config.yaml
n_layer: 11
d_model: 256
n_experts: 64
experts_per_token: 2
d_expert: 224
d_shared_expert: 0
activation: "tanh_gelu"
moe_layers: [0, 1, 2, 3, 4, 5, 6, 7, 8, 9, 10]
router_score: "sigmoid"
normalize_top_k: true
routed_scale: 1.41
balance_loss: 0.00463
balance_bias: false
init_std_router: 0.0218
lr_router: 0.000681
vocab_size: 2048
norm: "layernorm"
norm_eps: 1e-05
tie_embeddings: true
optimizer: "soap_variant"
lr: 0.00414
beta1: 0.95
beta2: 0.98
grad_clip: 1.0
batch_tokens: 131072
seq_len: 256
train_tokens: 455300000
steps: 3474
dataset: "wikipedia_en"
Below are experts of layer 4 (counted from 0) of a mixture-of-experts language model. Rows are named router (the router's row for the expert), up (a neuron's input weights, with its number), down (a neuron's output weights, with its number) and show model dimensions 0-255. Each number is 128 + 24 x the weight over its row's rms, rounded and kept within 0 to 255.
After each expert's rows: a language model's description of what the expert responds to; "mostly gets" lists some tokens that are sent to it at least half of the time. This comes from a sample of Wikipedia text that the model never trained on.

# expert 15
router [ 99 156 118 190 140 113 101 108 128 112 113 153 161 118 109 139 112 184 112 140 132 143 185  83 155  89 111 135 108  84  90  89 125  88 110 116 118 126  86 125 115 116  96 146  92 123  72 150 116 115  82 136 153 169 152 127  97 137 121 139 145 156 162 112 111  95 142 149 152 103 106 155 116 136 138 110 145 115 105 127  89 123 133 105 135 132 126 120 155 158 168 160 116 118 118 167 155 102 103  86 108 121 165 116 115 138 126 159  98 130 118 133 125 114  92 113 181 111 121 128 156 165 137 142 108 113  98 137 108 100 147 183 115 108 113 121 133 155  78 126 140 152 127 124 172 136 102 137  82 126 148 138  75 131 100 129 147 119 120 114 126 143 142 125 107 106 163 142 139 150 132 170 109 127 170 133 121 107  87 116 166 134 109 116 103 142 109 108  84 109 127 175 116 111 134 161 164 153 129 119 125 122 126 138 124 138 132 144 172 151 156 136 103 114 162 157 120 127 127 147 105 103 121 197 166 103  75 136  95 143 104 128 137 159 167 133 119 150 167 144 140 127 140 130  99 152 105 120 125  93 139 111 125 116 133 125]
up0 [128 134 138 118 133 147 133 164 137 129 115  98 119 121 166 102 119 169 151 135 126 145 142 114 116 129 106 139 138 120 162 100 128 118 128 128 129 100 127 105  98 129 144 121 140  74 103  99 130 124 103 117 125 185 111 118  59 120 140 123 134 123  91 141 131 128 138 142 124 172 139 144 110 131 164 151 148 114 143 119 136 156 117 167 110  67  96 149 156 148 137 179 115 105 150 162 155 140 132 126 141 148  84 103 132 120  79 104 123 192  95 120 167 149 101  75 165 182 143 110 157 110 139 127  88 143 135 109 137  78 105 100 120 123 131 146  83 141 143  71 127 140 135 127 103 138 144 127 127  83 116 146 115 128 155 131 128 128 172 122 101 130 158 135  98 106  95 182  91 120 159 126 147 132 123 117 136 118 152 158 144 151 135 122  91 145  85 139  76 131 114 135 160 125 116 169 168 129  89 129 101 104 101 134 145  87 143  93 164 138 109 126 137 154 154 150 133 129 129 114  94 117 139 118 113 129  93  95 171 116 115 136 165 110 100 150 121 137 134 126 167 152  72 172 113 102 147 152 143 131 111 134 108 147 154 118]
down0 [135 101 139 122 149 173 166 129 129 142 124 139 145 147 157 114 127 131 103  88 123 188 140 132 119 111  75 156 119 137 116  96 127 101 171 126  95 196 106 108 101 114 146 130 186 136 123 142  97 125 154 137 135  98 136 116 160  93 103 136 149 141 149 144 108 107 111 130 137 107 143 137  82 173 118 128 121 148 145 115 125 101 121 113  96 131 119 158 117 105 131  78  99 172 118 140  78 132 125 133 133 146 111 103 151  92 146 133 123 117 138 186 147 130 117 178  97 135 114 112 152  94 111 149 136 152 113 118 124 180 114 122 142  90 113  92 121 122  85 121 133 137 144 131 155  75 106 129 148 147 155 114  93 168 116 167 109 147 137 125 136 139 121 178 107 159 159 102 121 131 130 119 150 127  94 136 105 163 150  81 155 111 150 135 129 126  97 145 108 135 141 127 141 154 110 157 149 127 145 173 103 135 163  95 102 151 133 118 124 139 104 121 110 134 124  98 102 123 127 111 128 137 175 145  96 145 133 130 113 128 147 168 116 138 127  97 134 153 156  90 104  86 155 119 103 167 157 206 110 127 107 176 106 156 106 127]
What it handles: Common noun heads
mostly gets: " state", " me", " back", " control", " live", " death"

# expert 1
router [126 131 147 114 160  95 129 122 176 114 147 137 130 126 101 142 124 112  74 187 147 135 152 111 112  61 148 131  90 134 116 127 115 134 117 138 149 112 121 116 125 134  88 135  96 153 103 131 115 104 120 108 119 134  83 180 151 138 106 114 125 145 138  91  79 165 143 124 157 137 157 155 108 148 103 131 127 135 128 160  88 137 112 114 153 153 123 153 129 136 115 100 157 133 116 167 133 114  87 132 108 153 166 157 159 158 112 125 127  63  82 151 103 120  94 112  98 108 128 126 110 149 124 112 142 143  96 111  89 106 147 135 164  81  79 130 154 132 147 134 129 148 120  97 150  94 126 154 105 132 152 121 123 135 149 146 124 128 110 137  99 113 144 120 132 100 137 116 114 126 179 121 142 112 170 159 146 137 106 165 124 156 126 144  81 139 103 128 141  93  89 158 161 113 114 122 157 158 156 117 111 165 152 139 161 177 142 118 138 129 108 145 104 113 111 122 202 101 108 148 135 130 103 142 123 117 126  88 115 130  99 128 131 146 142 128  84  81 164 151 152 183 168 148 152 134  91  86 130 112 138 104 127 112 156 119]
up0 [121 110 168 147 151 120 173 100 144 108  70 121 186 116 134 134 135  97 137 128 159  94 115 123 135  88 125 138 161 150 128 130  96 143 108 167 126 106 143 147 103 121 157 108 116 156 138 130 147 145 147 161  89 142 104 146 129  54 137 178 117  90  88 115 121 155 108 106 126 152 151 130 141 144 154 157 118 105 123  94 115 117 149 108 133 123 104 149 127 170 134 106 145 157 129 119 141 132 127  75 109 139 142 122 140 149 129 129 125 104 153 160 115 129 153 128 136 118 157 150 171 128 148 126 138 153  89 181 132 156  90 160 155 108  91 132 136 117  78 143 106 130 118 119 126 157 182 148  93 132 131  92 134 167 145 125 102 138 101 166 126 129 143 183 149 130 111 114 122 112 128 111  99 124 119 124 145 106 150 138 144 139 134 172 134 108 106 105 150  89 165 174 156 157 125 111 119 122 112 123 129 151 111 165 177 125 121 144 161 121 109 125 126 126 130 120 140 162 146  99 152 153  85 135 151  92 146 105 117 168 110 109 144 136 131 170 106 103 120 134 162 128 159 143 102 113  84  68  92 155  98  91 133 154 170 135]
down0 [144 193 152 128 138 122 100 121 142 132 109 146 153 109 100 121 136 109 182 143 153 182 133  87 137  98 130  81 179 102 156  58 138 118 138  80 104  73 141 117 112 130 163 166 105 161 149 120 117 133 152 121 107 172 115 150 126 166 146 157  91 134 144 119 126 144 152 124 126 109 104 106 124 120 137 151 157 131 137 121 137 125 145 110  99 129 107 131 123 163 185 145 100 149 109 113  99 106 129  83 113  86 119 148 123 120 161 118 122  94 126 131 114 140 128 132 152 138 119 132 164 144 183 105 136 121 145 153 133 122 136 164 120  94 150 127 130  98 111 146 105 120 140 105 129 147  78 129 131 122 110 123  88 101 116 116 129 155 147 103 140 115 151 134 142 132 184 114 126 106 166  75 108 131 143 152 120 168 180 123 166 105 165 155 142  77 135  74 131 160 102  97 114 138 164 157 105 110 159 117 121 166 135 150 130 152 162 152 135 116 115 130 162 132 136 153 112 115  98 124 108 144 130 162 110 125 103 138 134 150 124  84 145 118 109 157 118 120 106 139 108 149 114 138 145 136  93  90 143 116 162 102 120  89 104 149]
What it handles: Mid-word s pieces
mostly gets: "с", " As", "s", "ec", "les", "is"

# expert 11
router [117 142 140 110 136 139 126 111 135 103 136 173 128 155 131 119 126 128 125 140 139 127 177 106 152 139 107 132  85 124 124 113 127 145 124 147  89  85 126 136  56 144  99 131 147 119  74 100 136 102 122 162 137 133 150 144 103 115 144 111 151 100 146 131 105 150 147 130  93 117  93 129 124 121 110 116 116 184 117 142 107 120 105 130 145 102  89 129 110 142 183  91 133  66  98 150 175 109 116 139 129 135 154 164 152 116 124 177 128 132 128 132 110 141 133 112 154 154 127 141 152 145 135 138 125 143  83 164 129 122 148 146 123 121 110 104 132 140 132 139 127 170  82 111 121  88 143 135  81 136 139 118 107 155 106 120 113  99 113 143 124 143 129 190  92 126 137 135 130 152 164 141 108 123 164 139  95 127 102 118 177 149  91 151 115 147  85 128 131 120  87 112  87 117  99 168 153 170 108 132  81  97 120 118 140 169 131 111 127 151 129 110 120 116 157 131 181  99 100 132 139  91 110 121 112 105  88 143 143 143 111 121 186 158 174 131 140  82 133 133 169 181 150 128 148 144 101  87  99 118 146 119 131 175 129 106]
up0 [101 131 174 114 138 131 134 143 133 123 108 156 111 153 154 116 153 163 151 109 125 126  99 119  98 152  97 157 172 134  93 147 158 132 117 121 167 110 153 121 128 161 133 124 115 131 139 156 160 162 133 129  98 134 114 137  79 112 149 145 112 129 137  92 112 158 101 134 124  97 104  96  87 112 101 116 115 120 138 156 100 119 121 179 122  58 127 138 152 137  81 131  95  86 131 119 172 156 142 104 151 117 134  94 140 156 119 138 115 152 158 154  96 120 131 141 126 155 178 188 112 128 117 131 119 141 129 133  69 104 150 102 147 140 125 116 144 119 147 149 101 141 126  70 126 146  88  99  93 133  93 130 123 159 125 126 148  96 141 100  97 141 145  96 149 165 136 109 113 107 136 173 123  88 114 145 101 124 151 168 159 180 125 122 133  91 100 161 146 172  86 122 138 133 152 131 132 163 138  78 149  97 117 136  87 146 143 117 164 118 146 130 146  94 129 159 152 114 116 115 120 137 161 127 113 162 108 140 115 158 127 132 128 110 119  91 143  71 114 121 119 153 153  61 158 116 120 146 100 118 142 137 119 149 115 130]
down0 [121 130 126 108 127  98 147 142 145 138 117 137 144  98 110 110 125 139 120 128 134 107  99 149 148 144 105 141 142 184 111 110 128 130 120  98 136 132 144 158 124 121 136 149 133 129 119 127 167 129 133 148 163 132 142 147 157 109 138  85 160 153  96 129 187 137 100 139 155 120 141 162 132 116 125 121 145 121 141 143 108 127 143 139 121 116  91 131 149 136 150 154 139 100 176 148 145 162 147 116 140  95 127 102  93 141 104 146  97 162 127 157 138 157 130  80 167 159 156 124 115 131 182 124 148 120 119 159 116 132  68 115 103  68 172  89 159 136 159 144 135 126 147 184 159 132 156 140 140 118 186 144 141 116 154 165 117 150  90 129 149 144 149 129 130 122 105 119 134 170 144 152 114 162 162 111 163 143 145 133 181 154 168  80 125 160  82  85 114 145 121 149 130  93 104 142 163 103  97 108 133 130 130 104 139 145 139 115 123 103  94  95  91 116 151 158 120  64 152 124 137 138 160 170 120 120 188  95 149 101 155 135 121  99 169 123 119 166 118 161 130 108  98 129 163 138 142 118 142 123 127 113 101 117 114 163]
What it handles: Word-initial letter fragments
mostly gets: " co", " ex", " p", " h", " c", " pa"

# expert 58
router [135 155 151 156 150 143 144 115 132  88 170 142 141 132 105 171 151 118 120 129 166  85 128  92 175 112  94 172 119  87 111 116 118  96  94 169 101 101 102 100 112 169 118 154 133 136 139  84 114 112  79 120 153 134 114 173 100 158 129 153 160 177 147 117 126 123 122 159 127  86  73 135 101 118 116 116 135 103 116 216 122 123 106 145 107 146 135 113 130 129 160 165 128 104 128 137 143 109 118  69 132 133 137 130 137 136 109 136  99 114 106 119 141 114 121 115 120 144 128 157 146 142 127 149  85 148 109 192 114 128 147 130 123  80 120 153  80 116 133 171 156 131  65  80 115 171 142 126 111 133 109 137 125 171 115 112 172 143 107 124  74 135 122 135 153 162 133 130 107 131 136 128 123 133 132 140 107 117 101 141 126 159 105 134  99 124 142 160 134 145 120 128  95 137 135 124 110 106  76 170 138 135 110 151 131 122 155 134 119 104 127  96 120  97 133 173 146 102 115 168 122 146 141 164 115 126 118 134 107 100 124 126 101 154 170 157 132 115 124 118 120 181 127 141 132 124 137 103 108 129 115  93 129 133 170 117]
up0 [170 127 150 126  99 163 143 159 124 143 149  87 113 139  97 104 175 140 110  81  74 102 120 149 105 130 124 109 168  91 156  96 129 144 110 117 130 134 119 129  98  98 118 133 111 135 128 104 117 125 125 117 129 134 150 129 164  85 118 118  99 138 152 150 142 134  95 152 121 112 122 127 134 161 126 155 116 155  98 125 111 164 107 134 179 124 130 134 102  81 104  96 156 177 106  95 122 125 103 122 152 141  96 141 143 117 165 141 160 128 128 101 112 121  94 155 139 109  99 154 117 140 120 126 147 154 167 170 114 153 141 134 122 118 145 213 137 117 140 160 147 170 136 119 125  90 106 127 113 112 165 175 109 160 115 122 121 141  82 143  94  82 102 106 127 106 156 140 129 173 109 120 106 117 127 151 121 172 124 133 134 128 103 152 121 137 105 155 133 100 118  42 125 107 117 103 157 151 130 107  84 144 131 117 139 154 157 133 113 153 132 142 139 134 119 160 129 125 102 147 136 142 125 154 120 117 104 162 138 194 170 122 127 158 138 112 139 141 100 137  99 123 149  67 136 115 156 146 143 133 125 114 139 116 130  58]
down0 [109 159 130 136  75  86 149 155 169 109 122 138 119 139 137 150 113 204 181 159 125 100 147 124 125 134 129 124 157 133 145 130  86 121 130 118 134 107  77 129 138 127 111 153 152 111 118 131  99 134 106 123 101 116 111 150 120 132 132  89 128 164 119 145 146 114 130 160 127 130 160 137 109 149  89  97 124 127 103 116 122 129 135 119 134 164 136 126  81 118 164 198  95  80 145 144 135 118 111 129 164 121 101 150 150 168 149 136 137 140 119 129 126 109 146  95 122 133 107 130 120 131 106 127 150  84 109 128 129 142 127 134 131 135 114 103 100 142 124 141 112 119 174 114  83 120 145 134 114  92 125  88 157 152 172 187  78 108 195  92  93  87 134 101 175 111 126 119 112 128  92 135 141 108 150 113 144  79  78 144 122 139 151 141 118 138 108 130 160 127 144 145 156 143 117 140  89 127 110 106 155 140 112 153 149 131 131  94 146 132 118 136 170 128 164 123 138 131 127 123 113 150  76 122 125 137  74  89 139 167 135 133 151 134 120 165 112 112  99 151 163 109 112  99 128  77 121 123 154 114 194 104 112 123 113 126]
What it handles: Clause connectors
mostly gets: " which", " when", " where", " but", " have", " until"

# expert 56
router [115 141 134 134 131 124 123 140 127  94 141 146 123  75 139 135 132 114 103 134 155 131 123 132 126 145 143 175 101 109 136 163 143 124  92 122 117 140  96 117 139 115 127 137 108 139 145  90 108 104  99 167 133 135 120 133  76 128 112 170 144 159 142  76 127 113 159 133 156  85 127 132  82 162 151 109  95 122 128 130 117 114 110 109 119 127  97 113 152 153 149 131 151  88 145 144 165 114  98 137 118 125 153  97 182 163 109 138  99 126 153 163 113 140  87 117 147 122 125 126 135 130 106 108 124 139 129 118 146 127 195 144 148 110 129 133 123 121 100 170 165 160 109 140 141 129 168 156  97 144 166 137  79 138 167 137 123 127 111  64 113  94 110 152  96 140 139 174 136 131  94 181 121 119 141 111 132  89  99 147 158 155 142  93 116 147  93 123 147 106 113 154 132 118  99 152 189 142 156 120 100 138 133 108 163 153 145 155 137  96 126 117 111 122 145 147 146 119  99 138 131  96 112 150 118 149  86 139 147 155  81  93 107 158 161 135 133 126 120 125 111 148 131 110 112 134  95 115  87 133 154  66  70 169 179 116]
up0 [112 105  66 120 147 118 110 145 124 122 107 126 126 105 112  92 115 110  98 131 115 153 140  90 128 134 118 145 160 109 140 127 145 145 138 147 112 129 126 115 107 126 139 155 161  96 159 128  77 158 135 124 150 169  98 112 116 162  89 129 125 167 113 120 108 140 130 120 129  84 128 165 139 124 167 149 124 131 113 128 129 128 154 134 105 172 130  91 137 103 115 130 142 115  99 156 114 129  87 101 101 141 142 100 112 147 121 117 101 151 109 162 191 167 141 107 142 114 133 146 125 160 161 136 143 108 161 112 109 127 105 166 170  75 162  92 146 115 133 140 160 154 153 131 132 162 129 170 154 103 127 101 126 129 127 165 133 175 128  86 112 130 131 128 128 142 114 206 105 127  98 149 143 113 165  88 119  84 122  87 114 133 148  97 119 149 108 171 131 113 109 136 139 153 144 131 108 146 116 154 139 100 154  85 133 144 115 181 143 107 101 128  53 121 162 107 116  92 124 156 134 125 113  90 115 137  95 108 118 109 145 129 118 136 149 143 127 116  95 111 109 173 127 138  87 138 131 124 139 102 150 106 105  60 105 163]
down0 [167 151 121 155  99 110 135 168 126 104 124 116 202 125 152 123 131 142 113 138 112 144 141  88 102 142 130 120 146 129 150  97 116 111 165 139 107 174 138 106 133 154 128  99 112 131  88 118 178 147 136 125 114 128 139 117 137 112 119 117  94  89 154 118 122 129 105  90  76 154 147  59 157  86 100 131 132 151 135 141 127  91 137  90 119  97 136 185  87 174 144 104 101 102 104 104  98 168 180 145 120 138 132 134 156 105 105 126 204 125 115 103 116 119 144 118  84 130 133 129 152 130 114 155 166 111 123  97 130 132 115 144 130 161 131 183 103 167 161  95 131 173 114 117 112 106 134 148 133 106 130 149 112 130 110 115 108 116 111 150 171 159 144 168 152 116 113  95 126 132 127 107 105 136 141 183 111 146 136 147 127 113  80 153 101 101 103 127 105 132 130 108 154 122 144 159 102 105 158 103 129 164 113 115 106 103 109 125 124 135 132 124 148 111 105 163 128 141 127  82 141 112 131 172 144 138 175 155 147 118 151 138 151 136 117 109 122 144 162 110 154 127 165 149 129 104 102 129 120 127 128 185 135 148 137 125]
What it handles: Noun suffixes
mostly gets: " education", "ities", " development", "ations", " services", " people"

# expert 33
router [140 144 184 158 134 157  74 142 131 130 150 150 113 129  88 109 122 156 109 116 146 102 149  97 132 128 133 129 141 131  83 150  39 103  77 133 104  75 101  84 127 124  93 165 136 128 115 146 115 121  81 157 141 155  99 147 132 135 143 157  88 118 143 128 133 146 145 116 108  69 118 138 105 130  93 106 153 128 131 151 135 131 121 161 182 100  81 174 147 148 164 114 115  99 117 139 149 108 128 147 107 146 134 143 144 132 115 148 129 167 128 126 169 113 102 130 147 123 167 129 169 143 144 140 117 128 110 135 138 133 142 119 124 110 131 195 123 157 117 126 139 124  98 127 133 161 168 108 131  84 131 123  94 148 140 139 126 142 115 134 150 130 105 151 142 123 126 116  99 151 126 154 108  74 128 153 110 150 140 177 165 143 109 139 108  89 144 140 135 126 130 156 121 111 103 120 131 184 107 163 143 135 137 116 148 116 102 119 147 109 148 155 134 160 126 139 116 105 117 150 142 104 123 153 146 142 105 159 115  88 105 113 145 157 144 141  71 142 114 107 108 136 105 187  96 106  85 103  81 135 139 115 109 144 163 109]
up0 [146 141 106 116 121 156 123 104 144 122 136 127 112 116 115 124 178  87 125 121 124 141 144 119 139 110 159 118 117 188 135  94  82 105 133  97 104 159 137 124  98 136 146 142  90 160 111 140 160 119 127 134 126 119 136 146 152 123 106 163 126  84 126  99  89 126 146 130 178 123 101 141 106 177 116 140 154 189 104 101 137 158 100 139 129 164 106 144 131 136 156  96 135 165 168 155 131 124 157  97 110  88 114  93 109 127 121  98 120 126 178 144 125 101 140 143 127 114 123 125 133 100  86 142 124 133  91 159 134 119 129 156 111 131 143 127  88 117 142 161 152  84 160 108 112 140 163 175 121 139 120 149 171 146 100 137 118  98 155 115 156 111 117  97 145 128 127 117 186 172  91 109  71 115  50 121 114 149 127 104 131 154 137 144 112  99 163 123 108 119 130 119 124 135 121 142 132 134 143 153 102  92 126 144 124  83 144 141 155 131 102 126 100 131 155 147  99 108 125 159  86 116 153 151 112 104 131 181 152 177 110 150  79 169  85 114 141 142 134 132 133 161 103  88 122 110 160 128 142 152 108 134 118 119 131 138]
down0 [109 133 116 160 157 128 131 114 117 109 133 110  96 126 121  89 102 127 135 159 108 164 164 138 103 116 108 136 136 113 149 152 129 112 121 133 146 149 146 142 135 170  63 141 153 102 134 113  85 106  95 132  99 126 140 152  98 109 122  75 111 105 147 130 121 129 184 108 115  98 122 122 129 172 169 172 109  98 130  99 128 126 135 119  80 121  94  99 136 126 145 153 127 140 124  96 158 121 117 193 141 148 158  86  90  98 139 130 143 129 142 100 129 140 137 107 141  71 148 120 123 153 131  93 135 141 158 130 142 120 113 118 109  95 109 110 114 107 129  69 133 163 108 146 115 128 110 130 114 132 128 133 121 148 202 134 127 129 108 116 176 106  86 140  94 161 151 135 116  65 132 137  80  89 128 136 137 157 157 116 150 104 107 137 153 145 127 153 144 146 169 126 132 141 132 111 131 140 165 113 118 130 130 103 116 138 117 117 126 151 156 118 140  93 138 180  97 133 103 134 144 124 198 119 118 101 117 122 110  95 145  69 177  82 154 136 119  83 128 141 146 142 141 114 118 107 132 146  85 109 119  90 163 124 120 130]
What it handles: Prepositions and and
mostly gets: " from", " against", " between", " for", " through", " of"

# expert 8
router [136 118 129 117 126 172  96 136 109  82 129 129  85 122 140 141 128 183 105 147 155 114 148 149 125 138  76 129  96  67 110 110  82 116 103 147 114  79  71 101 128 155 127 173 119 138 130 153 152 105 145 139 130 138 114 150 117 121 117 147 146 104 138 138 145 117 153 138 141  63 156 129 103 130 112 128  90 134 113 119  88 126 129 118 162 142  96 118 142 156 158  76 130 137 146 130 150 132 118 105 111 123 169 103 177 161 110 159 125 118  72  96 107 129  95 137 112  78 141 137 127 200  81 177  95 123 145 124 123  93 131 132 151 145 122 127 133 117 141 197 151 195 112 138 166 153 125 140 128 119 151 111  79 127 103 154 141 135  91 132 138 116 139 114 104 181 136 150 114 119 151 114 124 137 164 148 122 119 121 124 127 118 108 154 113 147 115 137 102 113 118 170 131 117 114 162 122 126 171 118 134 137 144 122 160 119 157 142 149  84 119 136 147  82 138 127 132  96 122 140 124 126 123 122 126 147 115 151 106 117 103 123 117 148 154 128 125 116 160 183 109 135 174 119 168 120 136 133 141 127 113  98  93 151 144 111]
up0 [152 109 122 157 134 147 143 136 118 123 112 118 128 151  98  87 106 136 145 131 101 159 117 131 111 172 161 150 135 168 128 140 153 132 123 162 121 124 127 142 117 140 104 132 143 166 156  72 127 146  76 111 119 171 135 167 127 151 112 153 131 119 116 121 113 106 103 102 163 179 133  86 107 116 140 198 127 113 193 152 119 187 107 109 136 149  80 157 145 113  87 113 126 135 152 132 118 147  82  88 114 127 130 153 118 135 137 144 111 124 131 133  95 162  83  95 133  98 109  94 135 133 105 176 137 134 134 120  88 102 120 154 146 110 139 112 145 104  99 123 108  97  98 115 111 100 122 134 172 135 142 141 134 144 143 143 115 115  62 106 166 120 132 112  90 151  85 123 159 114 136 108 151 115 138 148  92 141 150 109 153 104 135 125 146 111  90 145 119 136 125 165 127 140 118 151 132 167 103 118 114 127  73 117 149 150 150 105 128 147 165 138 173 126 168 149  88 121 164 141 145 156 119 112 129 147 112  98 100 126 106  87  71 129 149 118  94 138 111 138 123 144 148 149 143 150 143 102 100  89 136 120 131 168 108 159]
down0 [149 102 171 107 148 145  98 121 135 111 118 139  76 175 165  58 135 114  95 143 148  60 179 137 164 156 100 187 132  88 160 100 160 122 135 159 114 121 110 131 132 149  88 130 153 146 134 115 113 164 176 130 132 140 126 121  95 109 121 134 141 177 134 117 154 107 122 134 162 111  76 144 144  89 151 173 155 185 117 119  81  86  99 124 118 117 140 120 119 144 150 120 113 125 139 132 150 131 179 118 144 104 139 151 112 133  97 124 139 125 138 124 143 113 130 160 142 111 130 191  82 112  98 137 106 123 112 119 113  90 186 115 118 152 149 122 110 128 126 160 125 121 143 135  88 137 101 169 102 103 128 159 137 125 132 135 134 115 158 121  98 137 143 134 133 134 126 151 100 119  91 126 125 107 132 121 127 120 122 114 132 137 141 156  94 148 101 165 127 143 150 116 113 115  89  97 160  96 140 105  98 125 142 146  96 142 110 136 136 148  95 131  97 172 156 131 153 106  88 129 103 164 121 111 144 118 122 152 135 116 114 125 124 160 106 151 133 126 134 160 141 145 124 113 128  87  97 135 186 106 138 172 127  94 109 119]
What it handles: Clause-ending punctuation
mostly gets: "),", "]", ")", ");", ",", " including"

# expert 40
router [111 148 154 145 136 113 116 114 122 102 119 170 134 111 151 138 108 118 119 138 116 135 132 131 159 126 101 158 140 100 101 105 145 140 107 109 145 122 116 102 155 129 125 141 106 153 121 121 108 107 100 138 126 133 129  72  93 122  95 188 134 129 162 116 109 125 131 137 168  93 130 119 109 155 137  76 102 138 121 148 114 101 131  85 135 144  86 119 161 162 142 135 139  97 148 139 166 103 104 119 142 159 150 159 156 168 115 106 112  86 147 141 178 112  99 119 105  93 105 132 126 132 128 147 126  78  99 147 118 123 150 112 142 116 142 129 111 144 106 124 113 138 125 125 148 135 144 156  76 138 139 132  86 141 130 113 157 150 130  86 172 111 142 133 114  97 126 177 140 120 160 121 111 105 194 179  59 117  95 120 146 114 137 114 112 124  84 143 120 127 118 155 148  77 148 161 138 109 123 127 125 181 125 144 147 139 146  97 188  57 142  99 109 130 140 140 142 131 117 133 121 116 110 139 156 134  62 146 120 145 121 165 156 125 135 107  78 131 150 117  84 167 172 148 107 143 112 135 155 102 150 133  99 122 127 155]
up0 [107 114  98 176 117 127  71 141 144 129  94 103  98 105 149 136 107 130 122 134 156 136 126 154 121  97 102 135 126 139 143 159 138 142 126 144  94 125 143 105 161 133 117 135 145 144 123  92 126 124 131 136 138 119 117 113 102 119 108 140 136 102 154 117 169 116 127 130 128 153 143  84 138 153 127 112 119 121  94 139 127  97 173 120 113 164 130 140 118  93  96 150 163 167 144 154 145 137 100 132 135 107 108 114 114  69  90 163 150  92 148  90 169 178 109 132 164 127 125 146 164 139 150 117 150 139 123 106 158 164  97  88 144 157 173 157  88 115 100 119 128 154 101 171 134 124 124 100 192 120  64 144 131 141 167  94 144  98 125 106 127 124  96 163 103 122 127 132 111 132 135 141 107 118  56 143 110 100 116 150 138 131 142 140 133 145 155 134 120 144 118 102 132 112 135 120 133 169 118 122 123 163  73 154 112 153 141 109 145  87  92 132  94 133  93 164 150 104  86 136 108 120 111 136 145 148  93 162  99 169 131 163 134 125 137 135  80  93 102 133 109 150 144 133 147 144  85 151 147 116  85 152 152 160 150 127]
down0 [108 124 140 174  94 110 116 175 125 108 152 153 101 177 130 115 174 131 124  95 107 152 128 158 134 113 151 135 125 112 150 142 116 149  91 157  97  99 158 160 121 100 103 114 129 141 140 109 157 158 149  87 101 124 108 114 143 126 157 115 144 156 129 106  92 158 112 152 130 110 129 138 120 137 173 159  79 161 120 130 151 141  98 152 187 132 155 141 143 144 137  84 110 147 103 166 127 185 169 146 171 111 116 122 105 127 134 145 167 129 168 133 136 132 115 127 174 141  94 100 127 141 167 136 152 145  98 134 122 158 155 153 109 154 128  63 160 139 106 132 156 146 120 110 125 153 130 100 127 119 157  84 168 140 110 140 128  92 152 130  84  88 147  85 125 126 117 139 118  97  97 122 118 125 153 140 115 119 155  93 114 129 113 125 151 165 167 141 118 124 114 127 103 114 169 141 111  99 171 174 133 174 132 108 118 107 131 130 143 144 124 133 147  85 121 108 127 144 152 167 135 160 167 156 144 137 158 120 123  93 141 143 177 149 125  95 138 133 130 127  81 124 117 149 131 130 125 168 123 121 131 126  73 136  93 142]
What it handles: Months and name endings
mostly gets: " March", " July", " September", " May", " November", " January"